From a checkpoint of a small mixture-of-experts model trained on Wikipedia: 8 layers, 3617 steps.
Below are experts of layer 2 (counted from 0) of a mixture-of-experts language model. Rows are named router (the router's row for the expert), gate (a neuron's input weights, with its number), up (a neuron's input weights, with its number), down (a neuron's output weights, with its number) and show model dimensions 0-127. Each number is 128 + 32 x the weight over its row's rms, rounded and kept within 0 to 255. Numbers have three digits each.
After each expert's rows: "comes before" lists some tokens at least twice as common just after its tokens as in all text; "comes after" lists some tokens at least twice as common just before its tokens as in all text. This comes from a sample of Wikipedia text that the model never trained on. Tokens count by the router's weight.

# expert 18
router:153101130196159157142123119169131139192165125120135126132119216145083099083092117100167156125151162179072146188150063133125179102134138083148109161119112073137166134109168070105104063156092128147119086139098118102124114106104142146117136145124131138137060144141079103100113154117155081154135190141087129088117052154176094123104116110142086105155094079102094035130132131138142117108149
gate0:112132058167147156144166168115157130140118096121111118138148152103146195150132085147117120198088182121125123150109114138152157104105123126182123123058121117118175111149167154111087105104144169191140113137079143094123128101148155103147065123101185152121101151116134093049175142133159101136062159116158121078165097163077067104115104076188108167180087142103095122155056102128132107163153
up0:139115118153120108120099136101030114137161094056203162113181163121139163121152144102096109107131121124097158119133113153123144120167109089146176177151135128139176079138119147090146137125099144115094133065112183147077125184124155178113155097088120113086157090120174107152186079123092124146096157109124090123164141140197167162118119088154146126136132143154169136097176084174178087211099
down0:133096166156163143130113148105118133137141035102124116160191154106083140132114164147136115118102096115152100082184137094084114097064158127114114161073154078147185177150153113136128100148101143123138147169149108138027142103185109132093094122112188184111114137137086137118142080108133136141150112121129088153157077125109060146126173153070175137195120119136160143190100067099135164109122
comes before: " |", " |\n", " is", " (", " and", ":"
comes after: " ", " |", "2", "(s", "3", "|"

# expert 43
router:135146080136115174112089190121094121106085097129123113198136140111148147152183138150177092173126096082117143149116122090116103165122180071141124107114110197144178115097156081172106115133113095112163115150074104179174126168166164192167138094183160102153097109141175125097078141104102108167125094093135093091134152127150085193158156138152127170147084120075134167125132162182060126114127
gate0:140133112173140166088148096121159118133094086131143109192113150139111056175119130116179115121154130117190121113159070171118107124132078127109080107104157129168171154094135104119126103076092190083146094168136096129100157121116119157128182120157162204084110170106119098156134108167185132171119112105112082131154125112133136136134124081168091097074083188124140117106078150203113109195191
up0:108111172151174079133142168140136113130114062078106111126087135140161147144147109143124142164100105106132069181099081148128192100186148155200191155104182092113083151096125115128100059083080165146130154116159067094136128148112129176130165161170171095115118186108152178091061128081146142116113098144184123131099121127136101128086101120155116146132115089109142114141157163190094139183157
down0:132165163047136128074040118077113175164125118087126159212156147143121058093122132122095125159144087120136151101172097112118145174143155073125160100138149187124142139132076139201150122177091097132143122143122138112156117154141140132146110126119109152165150110121115075107092151110180119138146144143111126103080092119154117140086099080167164102091094145101187094105097074180180189157115
comes before: ":", "=", "-", "==", "The", "==="
comes after: "-", " •", "\n\n", ":", "|", "Personal"

# expert 5
router:141145174120113132154109126103184130099178168135100176158116094131135125094105073144054154188129091044106172114114108190120083150159110124147116140180088183099153109146143055171107077116153073127094085126151120139113113135085172125144087152117122150148157095167094126133097150110173111168084154122063162087116144173164155117096112129129116066142105160147160078154096159098180117100110
gate0:121143158087186148079123106131126146126160177112088187145075086125105118114133081084161147085124124113107113143102146158119167086130165123183161076163147089152123141170154138168075134161141122140125144130143116142139085107134048201124116107088101096176158064109158168147096121126099126077105067116167086092075122151089075178057151144084119096137152168108142153128179134118105127074106
up0:095108103084127138083151133118067156123096140133153169116069144143082123181106126115147122138127136138127092122118178161124100115129081074123060173102189110110155165123157173138171171155136168172167112059154164162129162158101142133097172123148101110078121104094149058112105146181143148201132075092176103081151130117125133175129168134157160143089153141160175155140154080154088108200120
down0:061129146173125133142129138161122132140140086105102106092160114092113159158132140132162095082101158105199110174102114087085212102102167166148131098109121115148139186162152106091091137225103144161099144128118132109159104119121060116111129092153119114124159091113139177132123114158159147072119137165143111148072160116136063184118163124162132110080138197097190186128121109172104089141074
comes before: " was", " is", " had", " has", " been", " were"
comes after: ",", ".", " the", " that", " The", " where"

# expert 28
router:129074119115136132199125104095091135138164133111119161122172097139160137167110141105137134082128131151157102089102066096193075121174110151120092136097139165108147157145146139158088166102168111096084119181115110075150169144087142122102090109113088116170076161150075158150145158098152162108105157150154144181070150091151172118072090144187084175135102128132172162094098190138087107162196
gate0:068109182159147138095123102173135185150073156160131138122066079131137134137147199119073146126100138167149101137115130097068136172142106152113157115155187145139119138120113148088177158164098129165089098156094098105154117144141139126129112084124096123110120124120163119136122153097177118066168114180121089197103185097140205068133110206122161173169197136116077108128148103173138131109128
up0:099174146168120058107144103126097157119108127106051160104135104155055123064159113119145094159137085080194168139138128115116131110121142118114141079118097110146161115179181158106166219102099081122157115138132126142103152087162091161103058133162111075124138150147145111096099162112112174097117117168119095175095119140130140115158152154155152115172116179136160097141216111174127186089132
down0:181192135151158129200162113091165162122121088152162084117092094117132116137138163147159118098153107131138142103164106104194161152149156129175125144151085125127131131138084160193132131163167155153059094207113113149179084137113162083105135109118142146148112135173109095160163117092078109105117174081123132101075160147102108105077121086122181145144166127074107183129158118067062137176155
comes before: " ", " •", " \"", " Born", " The", " Country"
comes after: "\n", ")\n", ".\n", ";\n", "==\n", "1"

# expert 21
router:111170133113182110097131144152142105078137180130077086110151165111098081157113128143085215154109120102186100100073104101084107190095191151093153162119084081140062126146096146145154070140111143152138081082113103130135156102146095122067124094175093154107147121147145135106202111155146113127137127052136163108134121127120132091113105159135190138128169164105157149113149126183157080085100
gate0:166186122107148142127116127146078152119143144127176108095155140141083087104152099162128117188120138128134123114120134081134219127094127152140102095101129107178096159113106084118156190137200131114128141124083087149188160122174106077086124125137134152150202151162095158143133198151179141074168128127156154153124161110137142153140106085091074149112126098175118087148200075104144210140139
up0:142075151150097117134133137129108157134088090129131099164085218145095147092140124136123089204125148069158163066072130100137096104149137115137121166177119188187131121109134115104209060131171084120097116141108135156092108074166165154119055137148138108122082114115120099151114114107126131089183118167152144097104109128144107144120099130121089171125185085119194195100171148096126144148157
down0:073164118124205151122056127136134123176168149158114156077111120105172087175069156113089118051119159134175112123185107114174100155109162114159107083074103166092119144116151125116076092128156110108174065123149084124170151165074160109145111143154132124073174145169154148175145115189156082165076120114102136140137120146101094157095123148120132080096164106128154108106085110170137125142087
comes before: " to", " the", " a", " by", " in", " that"
comes after: " to", " was", " he", " and", " were", " also"

# expert 25
router:090082116114195143122149175188150088090136145112107130110169152090128096094147092068070165129143164179106091103150119099168096094107097140138161173142101132085163178110145088094117158095062107141154159152061076131078063142191187175142138132141132092134156126149142148090122158154093139148148166132119124111149110067100139163117150097193125091128122147111127156056108145112108114169088
gate0:120117092103103145153098102172139152107105115073140114068112122166126068120163101080171147135033147141070145148077151158141139143132084077050105100116151113112144182154135132149112101148186121134184108148137103169061112146163134136107153124124102140115114149095122172135160181116097124089156094086102094076127134132152140068096154062141121111089092133067141096145085099113145101048144
up0:085114145091086109101125155135139108092110094149161143115137131093198176118153095129170138139103113140131098108130125129117108088071127163126194118073160068102094107147134149181133129108088120116115179160131148143172182104164154152157081139117120161118131118100087174161104173133159147179132067185027084177153158037138140179107138132089158169118158115110129101133096163156140091142173
down0:108090117084120125145144096156130144157195136129199088066159194153123099108131154134196157138110080079087161163083149120085138141133096102100141095139063105065103125136127182155137144164117097133135143161140184166115095163128154122111139112075174127076068154106099153115123159145130140145105129120113097112175105157171189083145163096138167149143152190098090073104162112161127154064099
comes before: "0", "4", "6", "9", "5", "8"
comes after: " ", " (", "–", "th", " UTC", " km"

# expert 32
router:116189129132137152132123147155193077123097083134143157119060088168080116123134132167130127144097100154175090095134094134134116150077191112140123123100152043103139150131122085099157128142113082083173089089082172152049084114113159123185143116108084136104154139144142148081152103132173110121088156133117177190139112144128110102115159161130145153073080115128124172135155196127193064119135
gate0:142134155084084125110111143137121063161115071130149165156085133181082096120137100175114148138156107141099112070148150131171138060162045151138123119095129154167085187081071143078138164112122078104161153119106122143126216162133121130145144176085111096120059107114099135133149130090132109125093109102109150099151097163130154117140152171192103161148125038146125097138151142192163123122157
up0:141150149145159133119094171192135145144124083075155140131209099148136140174121186122129122150120138169105128156140104121092152139137130123160093097103154124118097195118131141218123135140150086096183163180131139116109125204116097136095158127108176087093141144110086123075091167130187166111065115104202177126163143098168179114187134152101184178077141152130171125137108131134102105138096
down0:167094129164133152130115158169101143095095129145156113145125115130071106149173049090154168160128122146104187087139141169068142165115135098175103127064076135132102088146149179133125070075117140102116148105154081092177122089136077124092128095099133087129152171133131106087125131155083161161123171092101107179118107117107119145097103078085114115072186155175174137210093146074141130112145
comes before: " of", ",", " States", " and", " in", ".\n\n"
comes after: " the", " of", " a", " The", " National", " and"

# expert 40
router:130080122131157083103094105093097162135133099129150162124189180142063135104066076100146135112134142090108085100183097076143141158098132160133138136171115195122179166091167142093130169143131134101041105149094157147156166143124117170135199164046092164106162111124122127114113164143130153118156151164174171109126142119094186141102112131159063146138131135170157211121147105113132131152118
gate0:137143130114136135163157131067121049162112122131069109113102148111166144159098164122128155143170122103162180080132090114060120087149146099148134097105109138104139179097183157154118145165092106166130057101101045145089227148172124128121137127139120138130107099080158058157162080136084157110166143112126132135128123086054163135150171125154123135151169133159079134095128202114123143121112
up0:125143070108086116159113138157072116087121055153173141126112099109148090059131114092196140100142146113105136081133060191067064093137163131094119113112133079174169128158163112111148201140122135103204104081098153099087106094135107185146171118139109157099126118127086065118128119159090096105123119101106170149136111126127134169175096152188118170147173123130115187107148131106121140129149
down0:103167097170132101055203093082112121137100118122117119135072145128177161075165104120136188119134114136123118112118158077163124090115117066106123104118137155110134178125191117107116159117136126127162050069174141169129125113057067102158074101134199112136121146161176093169176101115090186146131112086132124128144095137113131159147074148086171161158115127101134116146145189123133099177106
comes before: "201", "202", "1", "0", "2", "200"
comes after: "1", "2", "3", "6", "0", "4"

# expert 51
router:087117080159177130120118120135114122141150113115126116143114193103167173130196135169143104094094107115143174172159173070124098101048072059047167102153112147108112156124161155143176098107094189100167093098089094130150135164110141128125149095096120097177136100106149154070107123122128136106124146136138137161136081130170106170169128048078077143161127136131118108159106141063097109096157
gate0:094136084125158108144089110113077182155179070127109106144150163158154116084145131074092161104137141183141128136074109121127168086066084132110124126132122126159119151172095118136197136110114163161106166118092068109144118126157190107118148109099117134133153160167147176066074117075130131076124174055163137162200125115148058154140168095104139119177128157173093138106127130112107064152145
up0:119165225091144151168111080215143137131127148098065110110174112115111115126115105154116182134110121116116121107151139179137109090077118151122118129136114097118136177093144120105175121165111073170117128186066122091090127166148138184174167130107152085147134124121110073153171067130109095097104111126067153146155102053051124143107122109141114125170153112164127144110090145117083087141062
down0:099139158138170143149177157078125118150103104062070088109097085111120184074076112126119131190124110110144143128143110095099142105126109135154135117150065137127119119080106161135127189140125171069110147118139057192092142123110161110144129124133105072144148106135113132174063101135202137112176197141109103135133102110190134057151142116157098159130060074120157130115096094137170120074156
comes before: " ", " —", " +", " −", " .", " –"
comes after: "0", " |", "1", "2", "6", " on"

# expert 22
router:169092201179138122146143151162132117084094126085148165143152166052111065147097156116148086116147127124178179118117165148101140110057086152162192157135115104118162118132107079105132191136154078113153098100167154104159141186121140149102153136095110203168210119133150096090094156108177110100173135117148126125097098154149116172101174132154123077166086090128120164106126090126160139126127
gate0:100121138097098088110093194122110131108166147086069131130061157053173090085129028094136153077135166112167092111158139102106145106136150127136151110166130084122126123123158125165152176107146112146164179097198109053168148114128167131153080136129112173127084090113134112127135115138124161100149153082181147137103038164114081161142119140133138142137148172157066145157159106105160136121117
up0:166113094151161174076115165099132107156120091092155124128148098136131195175181102152121129156176120159130085122099132150060102128115167131084109126148175097123117109081154100120160151188108154119114136158172123157100181101158084119071154168113095085165158100132094099091197089118091180112118119144119080200120111139129148132118105132088098194127168163164170125165054096124110172104089
down0:104092156130071082079138085178160136124172102142080119116148163177043142144105126113158101096130100158146087154089144122170150157129118131148128105059091114081090114160136088140141098109153118105114131105090122063149141144143125127107091106113090187114123072105101150055135097154172115127100127119116136138140144079134165113137086091164127103098169147027109148171209127136082126066113
comes before: "==", "===", "In", "The", "See", "S"
comes after: ".\n\n", " |\n\n", " V", "\n\n", " S", " Y"

# expert 38
router:151145123129115146075140089136138153112152152156129096188120185176122098094125098172169184108124088118168100160097068111112075154126101146155165132180136101134179114081152126116130120140143113084083129094101099122157092153124173092140142105089090095183149122193082108171151160145168174136130146153127136098162109132184200146176165136116106094173148095103169180128073136089092168184182
gate0:136177181161174089149108087089167108087119127090128085125143147119114162103116058194089152130093089119166131132080090187074135128105107150202136094141119122121129121133187121140107152120092163164096114134137090125123168092121178136132129106117133129141136153053108043092155104081119174150085171117115073159073094161113115104155118098150108081029110152144150132140118143161140138163142
up0:099174191182077101126176116144113158123152099096137148154162161141089107143086082170161105096107097156177145127053175128145091103078128093142091087109146101154096138173148127168081163106099146079142179113118118148117162107118170143043137147170119088172160135124149069100202185107133122131151096167167131156152158161097088089153115116149127065091086124147125100144136138173132114136162
down0:087148148202167127137050136118096058095167142149144093132077050075106155117099145099120093123108123152134140102121145112073145126169169073150109151119163160109135167131082103148127128163125152136074127138140124127096138113156167172102148095118139071133201135236129136099126143068144106141135077164131060129180112193131120144140122112099051164142114106120129116138141162120117106130103
comes before: " |", " of", "ing", " |\n", ";", "2"
comes after: " |", " the", ";", " a", " his", " first"

# expert 39
router:110145088147164103145130097161176158094120210113124099047127125135160108111125178113180137163155166179150142141153106106173109105165164107157139091175144087124157171126145097079144149082166124141148133100105144150144119205126113170144185062167087060078165065130112086107111175105137148158142116153169098088151174169159151117116067118128113141145134154091137087095123098113097128171151
gate0:132125137090128091125151203119077123144096167205122167107058032145171140073191147159136069176166130131149128140099127154172164129130128158155152137131098127141047148119092140102131120087123125108126201120076169156166109147141142120135096157118146131170170113170103119113102154127082113110115109152112126100141105143137143089106125128217156102087165095058115146108100116077095126114092
up0:169135073071135103175100122129155107147156117158111170182129106152115073139139156149077036127130144116113050144027138123152103121147100120100194155097147176157088108150103092117164094154119126125150120080123135117120116078151096180124117114118116111153117156144140105076149103100126165104120170155140146123146066098121193151179123170123092121124194046122079145126121134158171131154115
down0:154163143143084171105162119120068109123077124123160234091114131156151142127144140095159178090119079116137180115137129126144107172084142114111110120131102092121126184117123151192123168132065155056150119135076154082167131146129112101142160113145175161138167149107172140137106182133104096154137126129109053088099103125093139130094152172130119189091111111181210134153116139113152093064162
comes before: ",", "th", ".", "–", " August", " March"
comes after: " ", " the", " a", "–", "201", "200"

# expert 46
router:089164137127111155161162137146136000156117172149083108154161126104132123146120102113071126141156138155159088148125158130124090212135110142100148084150142094140157105156155125113139188086083191174077132153145156127086082116171123182154111130139180176135162181092129168107068095155147170102117161146126170181140071102096166097111137121123121105099117103094076133093107100111105126132113
gate0:104195173147152144236113161094119142157130164142082173127154115134153133087122102152109124148179119122098092094111086175093176126095183141145136138170172101227120160139123139147087145081137095140077168152116155095096116131140149091180090120104145118173115179097151123161087153150093172089122132109104125153139045156108160104188105110108165153156134098137131122179148098111170145135117
up0:156078132142105143140128094121138061106106077133159154178146185160097095152097155130146160126064118156125089160135180055135185173154183139111171080046128123135177081160095137139143070146100084107144122153147144117147184145090095097068139167160084171097132108097115141132125107077098137134139110158146124110143166149159109138110190153101099102172087147137123169059162098166126108143141
down0:079074144184152157172137159047084128096178147094110074138162150138115194103063120117173124089131168112110090120105131157158143199119094208102146104160163075163159110146140128164137175158142135141100119150153126083109112133097185115091135101190124120173131134141113192149130129112088133118129110123129107139080118099123121145190122054071101164123120114116143103082115145125164174082149
comes before: " |", ".", "%", " |\n", ";", "′"
comes after: " ", ".", "–", "°", ":", "′"

# expert 24
router:151216095148169128173146104170132148213096120108183145164109157138140147129132140138078155162143096179167143075158122084222187092127162080128109114097121091092163158160050107131128177090133097135127123161107150099102068136138093107099134156122153148084139162100094134153134122108147110131111154138134165146128160148090056156119169144125178119093090131145084143083114124157194139130126
gate0:124184114090137103141149103124131116147079096102128142099139134133127175176062092108154149145158098137141121150120151116095116069088077135121145136125064092069123139102117120136128096123137124125121169111093126147137091250115160187128105086179160079174145170111150187189167151192109171162081126135113155143160115105130084123103084069157179159126129154146101149164103136102121113070175
up0:215112198126155112149164071088162093118098175113134077150163127145156131086162114124120131139143052093161110089140113137143171132086140162089101135114138116101166169130123106111115153113132162173113115142137202142109146139142090175155175151110095203127196106121115137135142114071114133133137192162137139129204091106072161143094117098167116159184167128138135112182164153103115114133196
down0:124083131096112141171067152070142140137162161136129191163136120125121171114130104099108056161130152137182091092121124146149108100143128115160178094168115135132160084072092110144139133127141103105099123106129175143169054125105149162116120132075067138139108123166102131124116127108165129176090185111105164166139138126124127107167172071121188188115110057172147049128129163047178104107117
comes before: ",", "\n", " |", " (", " and", "'s"
comes after: " United", " New", ",", " in", " South", " of"

# expert 3
router:109122098136092176148224164137131053127108170201149078112086129106096156169135109142135101123122126122128115085053145193190170181152130089121150115119140083142091046226145151121132163080104161160084118148168168123173103116189143161111120154110124115147114149147107152134138103128119140131062063122128123120107156148136114138102150175161138091143118147156123141119109181128111149123135
gate0:104181120153081092179159112115149122130130098124186102130158156148171159146058064122079107125112133127167162101131146098095079165127130090162098117159155116150101218119120160155155140069109087106175105147055080122109088141137160095107142174112126128167159124126184171125119209117098084086132140101105179148103172137108156134147159144128113211193140130101092108110150098125125129136098
up0:156145082080113105104050156151085130105148157117129153119098168107149167097122058104140108086118187112044060114127142169116114096105129143121110110097144082043165130124139079071075102150109164165142146052122132118091131090094105076123119138105156090116134140156131138103132097157163168144137136133124092144102154150176109169170185186114162119114160128173139106155127127179071147098158
down0:193059171170130196148143142094120174081168136151110112180121151140089077119131205084116129151098156192143152092110112118170163044127119150131201182093102136140147106120091147148151142139103119093165121137111143095127180108122090116115092129135096132102133136150130133105153054158081078121070111082131104141130106124112091128135171169073111116106175082090120119135100137093123174078142
comes before: " |", "–", ",", ".", ";", ")\n"
comes after: " ", "201", "200", "202", "199", "–"

# expert 34
router:057139090128095119118142140158127131097122101127157157131155075100126144119209101101076133131097126182079136154124167149150168119120093084144125068121141107099115137182072166162123147147112100138070148130188150107130172149111101088159164091109103123080111133094127141139196112056067164039117146135064147114112080172150138138153099079172148113093135126086140105124184169175130122123139
gate0:082125138126097112124175113121131173090151123143091115161190140143132143112082065097151086145133142121190163136129101151113100158144129126173084181105131131163142066145121104137127157130088067151153153135188114138060085083134112137091161135162111127184130125192154197123119085139130079169088135173156078146114152066159149143160082142113127152152101092179177187143127077062149159105134
up0:065092085150137119117178159099131086051142135166162135074098128122088147124170091118149134138128165169152131134102112181142154124085147068117149125155146157126093176148082093076184075113111149157134104078160156075074146164151116090173161134074127145131113142116135090150126152096162196066100082145101121138109052151142108169120141092167128116147108174077093111131146163141126092097175
down0:116084120125200171124195185097146072102118144112103141094153123078079145130186111110186183106128132188152132147139100146179153116122115110130154104120135197077073130157131115070131092131127128129166153088185120062085118144126144100131186130056166077163086147116124105124108141112189165057166091122104130139131068147151113143114182077138149141127129136071104125121130144150140098122139
comes before: " ", " —", " \"", " W", " +", " L"
comes after: " |\n", ")", "0", "1", "2", "%"

# expert 54
router:118150153091089109134139115067136070109166140147124055139099082147159140122196166216150194139166122150107091085091140133085178097141096147114112127122103114203123096145117169123163119072122116130147155141126177081133132140178191131110118138152155167120170136142168161118135107103153177112127121129087120104086126165084118124114153083213157135112091173088132133103156212152146124112148
gate0:123151163143149119117145156087142120156068077143133159082119160105085150146101178148108145197125144105118094193118118122186150098152125115088150098138125080159149107114049152106098153198105191151165118113118168094152167110110106190118132082108092074089111114209151098159109150166152099118171097087103065086167140122149182138140124103115094173097094164100111087108087099142146146148123
up0:114141168105153115121088075175108145157092118093152208113185116086126142134121150126152113150173122154049143086179099129131094130143048109158126110130142156111102141150161160127137127159040115100168138130099132118146123104091123133137060046121118139137072177115146112136095111159129139170133090180104103120153165097113096131137155134155093136128157187120141188198166127122197101069099
down0:155171119080132159122148127141114079134176155074149149154166206152122114121135112103145126085186095101218104075096130168086128157139092188156162194171100139092190094160186127119142127119154090105142131123131108142134118175142166098131131142150130126194125099125154096162141163119076184082142140161111140139102107111055132106098077150131174111114115084170158197162130102111154099128129
comes before: "201", "1", "200", "2", "0", "202"
comes after: " |", "|", ";", ":", " in", ","